From a checkpoint of a small mixture-of-experts model trained on Wikipedia.
Experts: 32 experts in each of 10 layers, 64 SwiGLU neurons an expert, 4 picks a token, a sigmoid router, 8 empty slots to pick, a shared expert of 64 neurons.
Below are experts of layer 4 (counted from 0) of a mixture-of-experts language model. Rows are named router (the router's row for the expert), down (a neuron's output weights, with its number) and show model dimensions 0-127. Each number is 128 + 32 x the weight over its row's rms, rounded and kept within 0 to 255. Numbers have three digits each.
After each expert's rows: "raises" lists some tokens whose logits its average output raises strongly, later layers aside. This comes from a sample of Wikipedia text that the model never trained on.

# expert 11
router:060140142136187112103100102136122133183156114092142104148106149088189174111148141056169139173109113173165133213106115141110126120125162094156140149124141165112123092165127120090127105106107138151098096065113130113139114124183108145172126100137118178117122107133122105125173161187086183118078146090112095053120140074117122160125126118117141177160121099084120153072228151078143125129188
down29:117138068170124151145083138192165121105139118110144173091188099183114133146149095124154118169158121074146070143120173179089136142127136115161116165073131185132107132107128088114177111125183096055120112139114122061123061146173125099097102147128121114161103200123102106120100141117118129081095131145130100179140151168118113147169072151217133154192172102087138084096136115083137137129125
down30:138127116175134108083144134128151143149113077095156168058139119160191105147121134191089141126127088064095121149087104144122176150061128183078092151154099174092042115092147136105107137156104157161142152108187137149089149141161129173183083130121054114133150084082091165139181164146170170133130154154147118150138157150134138135184128098113182166118130156112113117124157127115189125183140
down31:169173120105120127115225106107174156113147109044154105108094112164134097132159095095140150063091147120151178126124113126164151165116083113130156165125096144085097149145132167106145132122135138108094078141136122096120091113097085134113127151114079180152116206115120108149067143150179120132166068154125107145122179117078149132208134093081140104139186108141162143118195135114198090161109
down32:174138092115087106161127157132116132114152144107141129153140152104097132088167160127162099123147124103183087135151075160163144120131165120157148144089156118159093110083097109135160123013174124107133107186175154141151165129156124114104153181171122163154103198147085105112091143067126170097116091146132111074146099193142136106173148168164157191123140131152153169110179193157153107164191
down33:188111072137200165087140111071167106124098103114109113165100080183137125102103130149091088090143127152103138162143145130176164134113104159133095143178122162143151146161147180139116154103169126125072126173160198141175125145124222143149146056103135128096135175145109132102095133063111083160085126114089055089128131056158120122119148086132098194111133118154102094114144157137122105124118
down34:096135144135098133148137092130126136163120135131138092092126154161152157154098101164084161123081064106169155164186110179134131184157097110142108153112146092123110108118101130139128089095162184172122146118127146180126153109127130122000140128111079147126126105115095105100081096199120112137174119204116106139102134145129156110108085079162102110123093151156216145183154156169165175077133
down35:117177138156211105111137069149093178176122102202100119126162136230173115109147127159135110131095116135138115133136084144124145129129132089179142178131050130150110169120153202163103136132124125128130169145120138175120168127157104109130119157134119068144086129069111120116146121062148128138092188114179147169113103122152126047095119089155161141156178140105112095143102157120186113179143
down36:121098118114137123114064082142087134118137138116139111136146088094137145171097140103188064159107129090199166099148158147151056107115165108165135155139136174115149033094157178158153127134155165114131167080050108123130171151155120112192085162145196150136126069094135091127139132160064130102125087137202112152105100179123144152148127123160104123156115107084116129136155143081131151183137
down37:110155109152095109163108116106123096115106155152164100138157147103065164115095107114098095092150093146122124092129081087137194144161072132141070139122117156121141132127155132167163100111057159073175110106144092192098130159117117174138111139156142135122102183128149104093118122100156178122140154070137115107148164134210138137087055202124115140097150141167166158127066071167086129109049
down38:083146134175079122180152165186138140140139073157149205151130149129089098084205136163101115190145131173121101130157119145154120070156152118155151116131066110096190152137163167146079109116161076107133127111144135168102112144193186085089194134123107107103159128117123094137095124105121108110091127140114194102107123111132141135119071051169144164105100157138116153127139112157192103128180
down39:137093156116081160133103127179118175111148102125137132085150171120102194106115140144133060132121137086105153116144132108090134128142116142196144115081098103157089111121120116143135152133100191080190116107166133143056187119166170157136082109102134097104059146120179156158095084101137124141138135094099120084170121160056116096117066094111156086197170200133172121130106181093098107137122
down40:107093113145117107107175081164124124114128113121129129105121158130136128164131129104111124117138139162090142109135202105084157137132149126202148068091120112113104117108192162074072104088178184067187142139097133152129128097163183134123128095157106124120120107090140170132175111168123148117162102125107188096097096072198195140108134160093157134076116093141152160157068152085082155045141
down41:145125149130155065164129091160146142159179048162114104144150144123109106143026109092210127128142124098062177108139081167147125067103086141131107057121155063109130132125086114143102117112079126136146101125136137180132113130157073102155136126178110094124162124173110094156120162122144108103112135107097065149146076150129133185126155153148087141123158121132061139147126133074144194086131
down42:189146100081107128178110064149113129165139184152154110128077077110127130113125118131062049103099171118112133113117073127188183107101171128156132127131148160166092130080096125143078123115112151174163180129176109138120110110162112097137074116146141133104154156090162150106178090136130141198144136110132095130123157164164116181068111089097146078139157133192096186194164150137119150144143
down43:121119166109153169112079150130130141170161168156091125146182115097152120126101127084117077179221145142102107115112132135107066143186163117125178155102117188114134111131149148168161128174165058120132136109120067105157116072136072121144150130192154131127104138135107155118148210099155094088111068128099123098145062081145064103120088177161119115139149072117099116153162119111093113154100
down44:099158130119153116141098089078058133131102151179106104135077106124091084132143065150145132161165108128161176149147105096227125092125083082188118124140106142150166089140177111088109207146090082122088094120081182102096099100109105099142165180087146112142166138117176121111092150174115129083114129060167116103123140105121047136158115154114129090130112131157177125147090119098135152106123
raises: " of", "-", " "

# expert 14
router:119138127052161120111120163128100127236179117152100142125168134072148114035087098136079140148205080166127128122125140125098109105108126141110140109132170143149149134160121122142097101104117131105116133087133160156170050151204120149097141126094108162139121137154124111115110096153098108121139102077083118051093186128096133143103098104148124145114112103132076147138158064155141069057136
down8:149154178107114135175135160145157162093108114131134107110080136060156167128160084096147133138189178123086094162105137143099098152092165080131151080132167102155089164148177120102072112168148177156212103074163061138093120118170155092115087128131165084160118116116146143117149108116108148052154108137142049166167098075146107093115120131113097100125127149070106105153140089156134099095093
down9:149162155060122142142113077155105169145156086137107091130109127173126168172115158096191104181203179134077134139116151121068060121068160128183157103133103122127189127131093115111135125129136109096116122069120147076074115142089146159098118121100198138191136191140096134117167138074129141175148112107108140156144149115082095136110096132153101088105118125120089191108138065112086122089111
down10:155093110097030146128149173132177164104124110103121195112123126171138081135140114139097155143131147171148099106165157123134069122061146094060101123154154083150148089114174130117100128126127145178128112114138085203142159106131168137111156138179155087146109158130096120145156134165135100151158107149157156166144072146133152181097134100073150205193116125159171222100154130140125130134098
down11:126136154083125116145112145086175120084167133116126106058107089125133103195196120087112161134091168134147149019127119126145092078112185142112108190110143158096171127091150125112160095158116093079103103172104154131121122138131207162152089128156151101106086127221126093091133108145117140089114134155148111129152185140145095180127113113115124142132133124097116071177185140155118094094089
down12:101125137189142100102137126152113111146097147109096135131099104137142152049116132117163191132138167143092168166103119080112158164172128118139128064112148121119143152143100089094143091141209136090143164098136181123110184131103115132120144150105142168086183102148231115113165133094126106152060181152093183164157123101123082129058088111082144155084138125118086161124165121164142080180105
down13:132052122158116092111164118142161143143128107120167147150176117108110108166111178090114137168179125148098124150135135130111151092064141179179116131097128150167086091123201214166097098122151104111131128058106102088130118108213140113147106075080072095145120148121094134101098131118108117116144143138081094120081148104111112155145087135074213125097104114190135109154124135207140105095120
down14:118137118117109132152085079102152196171139145176156182152156129112089139115107172100119105123088141085112097098168137108141113131168177119112095093137133126089131168111092139079147230116128130111148180113129112143176068184160137115105117132220125143081114227103164124157136103151107126120072102146080155182146106123154144156114120077160067147079160123113119109149099162134125124119072
down15:164138154139098113168132140149154082128137126169115101128157191119098153147112056228098151113097139178127058144149119120116154130145096129169139114142158127171187155141163144178150126147131136136150106167127092121171130172157154104111118158100141090140139161094164070154089114098138141113100151109094122114129212170151125166148176099111121064116098112193156110158095088151072193076071
down16:065075090080139120128144137075138127158133129128120118123159070119117139135144170136107115074151098129159083058119055086137158136065120152114127135142052139141155096103115131119154108076091115149114098144155115074175207104153121120104134130127113160156094102151100120091155168121117054108036144113134173129123138178135140108117142182101149102077114169208164111140107076132096171128114
down17:152119084140100110110113169089118093049098147131140126132159101122133138083157173142048145115095134183070069091155105139178132142091123140151127100168169101166121189119082215076070148103114150189128063124118118149109146095130095084128087144090137117160153190122160100087108151126134146085155133119107114114132122180109095130102129069101122123082172114137119113125214153144143169125129
down18:132135137166160120084151159128113140123149162098195164140141086147138128106192095151142113130171153087161104126124191164165155139145146141064061046117129126128114092091106118125125132142145130168138105176071137152097095116122100142169138125108099151135119075224117101129105113177128151165130129159168129111101080152076084111187097151152107157181175129036133113092110115159183159166146
down19:123088136167208108143070135115091213117190142082135161148157061119146115175131113081152178100176122113203150122175131123143097165088146156109079157142153141150130086130091098115110145144135088145123142148127115079108164119113132115168151110163080187102102132124106119123105186137117103176111140097113111083142142130070119127101155188101151111173116106101110158098049122136112046090138
down20:141106133102104073144172084152107101119157157115125113145139071146131137114103144115108151146104083108130141115099081163189202052169111152142120093137125164176113162127062138176135145127125155106118117153142138130133118094187089131149098066086091084159116125153169105129119148150152130132133103166153096126076207200199147112113177112041091105123142115172124161174154139112102145118198
down21:148131116147149146139107124188116133130081151059161186155209168177145075125108135154118077109144147157185112112117171123193157115137175127107096104180101098161181111120128133141127140161084180106150156167096133122106118142064094142131151128135103092118113167125117175137103134114186144196198141117090143114106160107176117136129068080125134096187198106152113102134107166144200127134132
down22:196139162147110134113114146121115159058113087097192080139123147163129112099135102117123108144169148129085170144111113104130119159133146111115086125117160145125071172137157146118125154127198125116166129110102121123132130083057113166141147135155125184130092114076164053163135164152138092158130099148146104130119086039123214151140066124098171077094157165092147157154105189092074135172096
down23:111195147092153181128072156110123127134156145136142078096126078202037122094132081117110120125123114135152127105141107143149119150078142096171116124155116151102173123182102137146125110182131124060156159116090102111140103127123101134108121138109126154106132073108131087203113089138126033145121112121105156127059104096141097168161073091070161141113113187108162097092109139125051121109092
raises: "son", "s", " ", "-"

# expert 31
router:126156113128144081113125121084142114099168142108171123150094094135141192101137138110101100147139092110185157133065097126140107094150146095115197154115105163140194175099105096095095159128122110142148144121168104111119130126162123178147150076153163127129129126093116161056188080151135180206116126123100073100186148131116196166076098090159135114081161103138123183163172069185136122116090
down29:132113129206099122123080105136093198161156064114122080125150141140103136097104078109071151091152171129096171134144128072108127139107142153149074115093096131106102120118118168121194092133140070107131080119098105093089171087168130120147136103109106137037140109100162149102161164093098131188102089131075171097111137129161113221107078122144119126136142151128129144110203175102150151138123
down30:118075125163126187128081105125132164111097073174135119133131195069134167130127121090101140177123095128166119147156084131078084091140158143138118136068176126071177121129100093182143133086111104068172119066139146135092117116114127141079145185137168103096082173107090205149153145161172152122116073131172105179102104136062112145121112105135092122081118134102183112077156117147093129119127
down31:182162148095092140148157130113165122131118144128166196129133129129146147135150102139104126151090125135150048109141165124114065148177202100151162118119149151112121150145117111125103176118096082165126147162132104091128074112183174092166138119173068141110122170093148100103115130139147139101083090098130093168209183165183113114177143139068051168154095115135091079177149145123133093114074
down32:112135166088088168137136124103129162137094159127104113106105127121123094133154088113180154140130139156087117107188195113083058089195155119135102148135142135116159142092172145190099102132140143142187151080029125163143082123090161170122151137118148086158051147091152164146146069168150116167182139112155085162130153134144132150127160113099181106152136114103152121156093106163109042140094
down33:100091142025125083159151156180169104139086128182117148112093160144109154097160123122098127099114111175042150129113065130070168114146120133122158154120120128151098124097192123155159143152101138145131153134103106124180170126106110184071101107149108139122175098170175060159117168115116145084096135127155142162160174087158087154127176135184109155090104133117119139124174207100145156116148
down34:154144178146193073170237058150171139130113110100105131115170119158137085121138124133125133153139142120113146099128123102181185107204118152141124139105146114110107164171095096106073104194129144092083149163167098132157111123123135083141148145065129087102141158124191112158107141162110160113127125105135113122113126088147141129115162162137194091158074074156144110159100216081126165131135
down35:141150172153086117136189148157137081126162111133173099087151099134134109119109145174072107164114062124124131169065095153143192161146086146143132137073154136147094161166139146136084140156098146072121149099125162170091073080148119154145099133096125108144132173118129126163155153052085110108087167148139113131066147110170163144158179160177135107161106084149161130144111136150181227090134
down36:175148140083114113103155100121058102079135117125141159182130102111160134166096101079157093138157128094194148160107170112097098116153093129144130139102093196108151114081152161100128120162147114131148140114146137124147129123137181139088129131148146119187103134087103163090121133126153134123154112149120093168107074100080114169090122235181096151122184157150101198119106086143102200074059
down37:123138118126114152146129105133158121139150109174120186168101090099127100153080135106201046135114112114172143151120107155103117188176120105144159093084173164077136098154083145171097130106109163150100084149100163175124152110108135092118148113129116171107097126079085104142143076180160113121212081052133069099097109127073112192112074162150100125144177189107130117132145169124109109133132
down38:139138150159187139089141068110200112112133101141090184166154120051129148198178176091122161181134128078090109152134117163127116091154127056134179151064129073135112072154108090136132130144186120144152136109128143110112104130154178107111147085166137134086159097134180107092129120117122111168123118144115167159129119172096103123104071093181090112163154179120155092112124051123155130092143
down39:066164084135082090161098126141133102174095078115114152140180126125169136115105158110091139174088141191161070083137159130116136131137115155107137143125153208114120096169173150158136096138149126130093094171113135047169148109163129074120126154134109133087127169140153103079086119123153099124141148049136100089093133136147148130090092108083068074152165167094123128137205154150089176108082
down40:131161099172125104116128198176103145087140143173088071087166115083103197058162098142147154172060163119072132154068169125147164083128159117130160125081093144106136110155110071106136137151096055155112109119137172100160081111091116144168136102092153144135123049193152137137158111147115132157122078114105164088144060103147143111111175135092134087130164153107113139088134133111137118112110
down41:137064143117038139123112048124092118103080110126168122164142149072153093115099139095147135136177134072132118100122101117129126146172155150157154100149145076110126119113177139126129085143121121152110169192136097097168124124135156174192126114112246127172112115084134124123156123085065144130156098141086103098089095151147093147072145133149138061112066115099127114179137116137123080104098
down42:063166149113144121062111124190117099120114089140127089076113097130122063089164174144156084134124068135082112120137174142098159104099085151131123162170087090146085066145163131109136058100176165110100132057133226143119153134146137100122162090079131146133140109147139146110077146130099166153090154125137131152075159091170109111161165098106108118110119153086101113145123097057142099152158
down43:104215135157186172142122100142187070124138118123116104133164102155113166171189123131153117098169121123129086185142144172129132174149156107146140193089113088150142061193164166086109090129160101110140209135163132119164116144093096074102150099153166167141091099134118095155169102128183074118122093177118101144136138109149176139149061076140144159140118151107161106132164129146157089135121
down44:123154111184157067074094112137132131134143137038162105123166129079159101132107173140100112088120088095105134116123148146057113073106133118058119188151135141151112122107062140141134167153104132122127174165103104120115104094133071116130085143113119165099091127138160168121122120178199162138143182184144073101080151149186087143158104102136116113126159171077124167115123175122177062145143
raises: "s", "ce", "tors", "cy"

# expert 10
router:058155165131128122092125127160106157186167173132113087099163052130181111103061145091145125135114129143135189146115157064152119145108135154132113091086099140111149097090072114092095117138159088093158118125194147125098145214138149158120209107152109183134163111161132195133167147134087196137118146116106122100147127091099129124112100100080097136184141120152118120081145123125165107068105
down13:111144189203138113150057154131107160089141109130149137117158111142115018122087152146136117119061137097109093189107150110138157107096133201116134097123171089104055098095128163154079096136112144102140089129175082118144150092156139116157093100099157103156089184100142171120115115110123131101118159105117098141105070160162113196104114184140123198148098143163155157131101105119127086132093
down14:107147133122106126148123098079120115123124095088125084177133169147131132135120116062162139131061110133181102069166173102105115146129120119151114122092120184122188139149051142079190120058072149148176127151157107168116130154131137116141217134139127108083221129098093118123114124090156103155144106093220125064111139144153135107122143146108143117135127141132121196098106103066122102142090
down15:107153113082121169099150164142150067107113100132134106071198148143109135162069101123108146126149184049131138120156140184111098146128079105150135130134073086161103104143133074084103140145123215075197167116170122094111237164137086107131132126091076116137111145130128155075125111109110168127144149186101136126095117127133120151154102120121128154095091166158130122135117171120165052122122
down16:126075106131125103080108124154121092105139109139155170146135062189150117187131126137104180124097123151167165125087189131104100117105098087029181072089110141114065155134102114138110121190095151151089104082135085070136177084109127155152120128148120136169124124122211148074056123144094136160127077121104127125181178160099124085133109144115129164163096121119144089116121143107161160165133
down17:183095060104120131133124164186134104175154127082119168115168154108153117137086116180153089120207105141089135135190090113174089173140164133121041065166094069205086148101094138104122148113118128120160134181158089146178121164141133123131137080145120123093088091149128138118178110104119136142055095120092098163144099123153140158093179148170142107103174158121126125090113162154136128126108
down18:139088151119166100102144163181105180119076121127109120129133107136133160126177102125123155143121134130130068105144128119092184112119124138121162120094119141137089131210078194094079168105134107158147149168076155077105149091132137071174084130113044140200137175105150113114083172156100206081103163161156100104156158097165159109148159115166110167125104135088135085162134103083097127112081
down19:141151057162132159131144174178138103123146147130096110095153152088087181074183090113141152123154141114115148103110188120131105127138156070097128194135162138096149102192109152127136097103128105139103160105151223140147133119133123069150096150177149139086159148086156111188173227134117125167130135102080132144103206095101132151117134131154048110097100145099149144148152172116115158109116
down20:132133131137148094125059089172121110097187095168121105090113157164139153068175122157142208103176142161156155085132121091096101147054171115150116160120132160157129215142161163118066158130099088157193129100136128111150080116107157143112138095102097110109129146140074113119203154104150105096154119121208135131155127115166087112108101162144089124137155160098084096114104151113107059105128
down21:128067148110118124116143152102151110137116214100140168051120108185145132119138099135159143117097087099160103169119149140145076091102115101204163145117111160145096067153127151163122139153042144130093164135079134209169179110074119108117152105078084091083121166104104159156181155163083143144161096157161138117190152112154122135108150157109106075085140110137117135106125146109095172141167
down22:178167121168106145108080106166125131139130045152191113173148131169073133126098150118099160134109184140137066107138110089143158128140142143141123135155158120133152099141064107172101094126134154154130120182128076123168199182105163082111125126146125173131174159107095085163090159053191108147118152128169133118125103164122131149103099092087134146194105108201185121082109167106117111091106
down23:102107123100121177141132112109121155151157151096109150136120081156127095193183136143114103068129138184120126148066119126045029135134143169098124101144185143138085077124156168174114138129084130112138136089101119132107119116103056058129126125135129088110117116103069199108125162159173101099087138120210132134087124127107141090112159116102063188143152103083121144129162132120154151084110
down24:151168089148092042117107131100146143121133089141156188091073066116090129157115161109108173086072094138120141136079128128127140136145115129141118098168164094104128111130103119078187099105091150147127139139126079121108123108142213073054157146131168161103094178068126126160145150122131129129120109080147103104122070043104121134139104133117117144124121136050128149112106196129056128114078
down25:142128165079166100150148127161100149127152122201103093107182183149158111130091144143068137243144141121191118146150135147198160129111159113117177087134094136172126193152184122128113094168182127147139166133115068138209108132145121088069158147124162133132141135137143147111167102104144172112173158179133123109156160096064141151145137144106087122089105130146115117090139116140154079167111
down26:114114125101157136125150130105163120171129160096136126123122141060110118133078171157179139145148159152094178138174130166160094168140150094124160127104151168062158091130108116142117146111207116128143097115102143102074145171134154119133131112094118145148143148130078110179141094091095120158120124107200170117123198152134121163049151119058189164108114094083089167025112148167177137103102
down27:070167171120200195157126118070097122113106115077094102104118087138141166109153135141092118088152108141109124130096139020132193148148161103076150144100079110151170082198116072121117182132108119119157127147129137098152122111155142146113138135157111168149147122085145056149066140127141098155149202089108155090102098126115161110114137073112127128153159149112109170119119069175137139168103
down28:176091135095133110095147181087120076170140130090158154175120117113136105090126129162125080129135195115153119165105104097132164121055183115124110132101142092160133103168121046094143140128107121167148109135129193141149053122115143079182183116178078183133132125168043131151144188136088166107161168122119148114187147089111130145135155100129100171130124129121132124166190195152111136125141
raises: "\n", "Or", "&"

# expert 25
router:143124103099124136082084157130147115211180160145180119130129100172136179097076129117074140156158086123173133206101128087144102137162213127154135128108114144074149113205137119105129105125102168108113080151100118087170118137149136128099155101137110167130221131139091183069108117092093135163137113106154130113156157087084145126122123069112114164178163083152161100121159138107174139098153
down6:116136166080139116142115119099135134107127103138057158174112183140114170175146134094110099089103082129087218159127108111098144153137165103127144136106200185096106107177165207140133070140152056122110071119146176132108101107173151094175127120090114160202082101131121108093145102139144115132117142135112136089184096147098142076141149170159180146151080145160128154147106123096123093153177
down7:100102092131062153119125148131199176077207098097136090171086140106152084105155085156116117151094122126096137134121098139137131137166134165096143118136116081151175115150157101160154089094067116111124137132113152174110120179098150067159129122082132077060156158165090127113152150174126065136107106109137099075171094132122174173106078134105137161153138094202151140125165120073177078136105
down8:143159102128133108117089088112142098087127140134124110127159063109124159126105162134118109119132171052150108073146145155148097087168130082083109131094108090131107141119129112122162046172114077068145165086157095189129206148152175157106069099119135068140093122119135120186120122175125164135126100114166153131171074151139078151099121184141162143136105143059132154084135108164081083125074
down9:124133170113110124136120091201148154152175091106115133105098151090114125187135162065130082116143205092108181160209120186103086185125102126074156133133134188106147066167180123109066115127207126060105103107102091111165158156082130132134113141140149146126098172121119143151156122099148106119100102097082105167125122147108123081130135123149176131167097144138132147075153080123096148168156
down10:023098087169108069194146185100168087088134150103138152081063149098135079090136119158157139080127107170098076132145100134120133145112114105160139151140126166194112138136143155151119182135111123121084082125101139160101215123095171196133107154067124116122135122108139099115154100150194074109131097099110137127093142099119126133114111128096140101094129073147133126166139206102134120099140
down11:173126050124121172118118121078087147114158111129083110157140162132146145117109144070105138104121090164159160154134161135118071154119093089170099108100136123099129123080079100068122121095099141094142152078084079120138060163149122125146128161175157177142130183130080136128103105172121156129138156081153130185153093188056073155109154163123124181121130106117103173066145115078148112147057
down12:171111157186175136194069188143109151115143161136130086060136092165147136137151091129063080089189130078117114103129083077112163133126092180111122112115135122119103063143071074099113080135154083074144141102153113121131097124099086122127132141103159133118127080098150121140162136060145158138085127132124144110101097140130096152173157100134108072148120166083167084113113119075091052153106
down13:064136111094096112166103149091144120102163184120168132084136161151120218149120114079164153104129079098151166121137158091133103155116161127184103175135095142124111100069151088134132114145153128132171129163153103151120160124106135131188113143167150132215117164152099090120118174132110048096112126099125124075128095199055140133134142148109121196101132142122146080108054176103149089130117
down14:056161061080108119121098109152122107103131146106103181234089104164103127110135152095118177138146138085158156151117132067148146127113177117077123140119119089154128180170117116128136046156100164144203126123130071153142152162129161148123119129094109084129080149126134177157162135080133082098183165085093155142087112166127065147117100164138138161142128142153156155091137093132111122122196
down15:165133136164143132111099214109115157072107110066167088111153116140120100137129167157112119162109128151127153040093124095117127150081154181129110146111122124115088138194123115134131129167098176170142176131073090075153099127105158113206087096121124102135140133143143128187119112108209153157054120099106145079125114135127101144079145147072168111098118119096102228136127102110110115115153
down16:116126097102113094182136171145177075131094091099174121108140158119158122105114091107139170149127072096109104116105133173077068122108170118156184132131148163159087101121168156151143166095116072129149080075155099079125187113137086171208133132132136123187128027129126121158125123170115119109148112172178151126145123180107105111138126136094178131134101133093201165141129058106090147111144
down17:086111103141146154138057151072126145088131175113134127180188108117122124132175129122183135178143106122120099103122121191152119075137109117102142181155129083121164188107071144160182143078143124144145105094141152164112225184126118154162115144157145110141102100142134215143107101194159177088131118123116128104115118156097140106138116147152115072119128075069160156144098164059109100101110
down18:106141144102136076080143142133092123156079108141173115128185150153143116147112118184077114060163120102168149089118069164172116152165099131090136106081187153142136162083103105157158057155150125084088119204093132125117105094101168113165182149088164153147161155100161096126120101208162108131063091121118134071158135161127162092136166095152109147157146087189149095117115110117136127100146
down19:156103152134110090139158084131064168081169131134112139173138094134126109124131102118170116149111117137119121153130124122105091164143143097184083184117108104181101119177144137197107080155124116149138105219168077081158110078196172128127147099097087148108072138076122102131130200120109164081198114129114086132116117126149121116134114141121125155120112165085135075095093090093134048107068
down20:157116130192202112160112105166140081185156115133094189102178138171164063100160150098092135142162159146154151052125114140164127087140156123139153146209144142137083125224121135123096135146138131139059138147111110101163158154127093111158090113132081128144124085160159136136137133119192108175102103147112105189088152106145137129166164128128207112139111136156103075162159125154168099133122
down21:201139135111153188133143150178091150136093125178083135159093097087088167101078107147166124157144135153148139199144121120129084117100102047103175181149119112106111091157118097116122126128172141126124189123163120074171107134119045151182152153106134173136106147117200150141080162051067112101156137152089123153164174099133102121128161131146115135162127115091103131191143134120120106174112
raises: ",", "s", " ", ";"

# expert 17
router:129144088102131090112131116183081102184172179133180128072140121126115187096119146133127101115159087154155108147055115168155145040185142122084141134172124136143141143122094131072120115124082195123135125141075164147180116134164091176100161130122167143163136103122115146125107096180113145151078100087091081118140139113096169143114118122101111148133211033113091176126117123147144132078117
down12:110132120107126127137049065042117134118152157133157104111142136120106099177104191108103107129163129087146144126170161106155102158026138136098050167123179101090120123117075113136125149091144115169177161123116071134131092134136072102084099155175161168084153147102087207122142112167130103137166119140151134192074131142116064134111166105123112109093107109086130151095103124135126123098101
down13:087120152167121142138190108123158073146132141129122179170092130119103103097094142104077169188068121149104095148153078150092064161162127165135143131119130105142155192107087149099122124105134156135138124178124128174168082058087102113158162161143129107176186154160187080182113147119079127065183150153161187160130088131140193122093097135107173160112114135081092152119115120101139104124120
down14:094144157159179103090154071124171131112182142143119121074092133153089183189163115163201137132131147105130151105189145114146094192118053144160151118117145155124121094124049084143175148149161184099128089163153138117124148161105097154132174114109121147132112114135082097137095099157154071145165101137093128100124076145139207125143108161117147206138133086143106088142073140095129082109151
down15:195117131094106195133103182105129112109180120179145089135153143067119085126133124077082135123140092112033090141154160110182156109094104087122140161137083089174180095111163161088172164097118133113111136139077107146146136059100141148085086132161151082133166155106115125087151134108142135065152125091075152120081082146130118103154180084090108153075135122125135065130122153160136153108117
down16:112149193094095184128116114184143099154190137115062138078156185109125139128169120086167103159136108069111123172114164156099091153167146133159138167103092086126125145121169138129143099177137106126132091090100139179107134164128170148119183112170170114160101139133100085182134124167076131070105129194100132141131077128066109118165205150157079159138176104105128148124080084125091152137154
down17:101111138155058122130113112085239128114110118106083124161094145141133093133140144146181119146139156079130139148087073115081086170068129123167100151179148172141132101111080151114134098146131100133093081130112118114091186136148188143128157073123121090113156122141075125094149166099120138156119124145167150196135145089088108105151128093155088081133056099078121130106165129148166079060171
down18:130172174113107090104153122152126176153075118110128142182166115167166140156102150131144056105129139123155157136155132124149132128122088195168086143140138171048133124123093121071132134125102121141156086203149117161134111167087126201083129105197125132122142140080111121188165163085070216130129148160149124102150167148117141101104092106151198157156127114134090132115176159128088177149160
down19:089167123144119092099149146153117140189089117102173140125126122149120127090122203139100151067167150136117151082140124131136190133168063117196132140118134092118136145125159123163154138153118112114092104179141151120115156127139162065122118071097140143202073086108141120090128137165126165156079104155200165046117171099106166151169154088131131101099143109160177150124074205120135189123129
down20:080073172121131106065122140157168146123158109109118124132097063107140112137141157115192167142159112193165194179091120122198176142107164104096085132120079153048119064118142100075118095169163138100142137085132127109123171190124108090112143140157125141167120128145156163156109157194105063145121116139120166119090166122128081096137091113134167167144086149100112154163122123139176122118073
down21:134140134117134142108145094133188112108114143137128100130170146105153208140165116134143096109164140115144089169123143128078064146111122105163149118128083097118101123107133171136130126118117107148162155098175145165129108067130136116099146112149144145086219108170115101107127141219098172040104130112129159168126144195088109101138126180130123120151193150105137246098163102119088148116188
down22:156140146095155105092086145165136097150129120139152107168107131103109105142146097108220144146127130082146106165125104185087108108074142133118132140160045108096126101135183060138095158155119066141155132136154160059091094113119124112126083152126193161145148123081072112194114150147113134153088131090179079177143160116105081120093071162142162118167101129147139100093084098157165131135061
down23:113111181108153131138110084108141190120141187099069159140110125116131114142180079157155164122121128121102096138097105154135065078129203131161154139143198139083118102104055124109141082130145107144145140149068093127148141128151160147121176146120168178089073107159150098166158148193077138151086118121097117088098161159102052129137150189097142188150112097093151118100135094152108110079093
down24:134148092125101128148073072085062151113124165114136153147112122149127136137170093178162134046157140112175157143129156175132077119127133130179105134162097073119144095153145123117158129102111122147127185139175091193130117141096081124070114142207120075138080120116075194102136106105180079089121148070136089062130076165113115121159137140105131115132142168150062159139088111086129100106106
down25:160081148127151082110159106123112152137094121077165171170171104081156167096127142167128165143118142166082087102145133128085157111134115172120134101092136126112204167106132113151081127116110059133082089133187155076143132103185119071139094110083055110104085139123171079092063136103100174106162168135119111164119153180148183150124156132107151063107091119171153118169143163137088109105118
down26:157115173128080146157139103156138108150156142116100074153162137078085123123178120112173149142161084056093104073177145098128046107120124114154181083132123126150105178115096141088114136107155120096186055128098095185152108096146150125105160114147149171161120145162141168140146159151168152065161116090106191203133119175103096094101129158193130158128135137147121145175134100167103099168116
down27:156122145054120177168116195172132120111100123158143147120183074159143136120167077168166124131096102102174169095087144110142080151073159055095105120225156082128182103110088118168148119139147126136189151154137158118124140197121103090171078159160138151175123102161108095135110121145094108117152159082128065121153098148122110141087131121117143157144146124134108147115122200150137071161125
raises: "'", "-", " ", " and", ","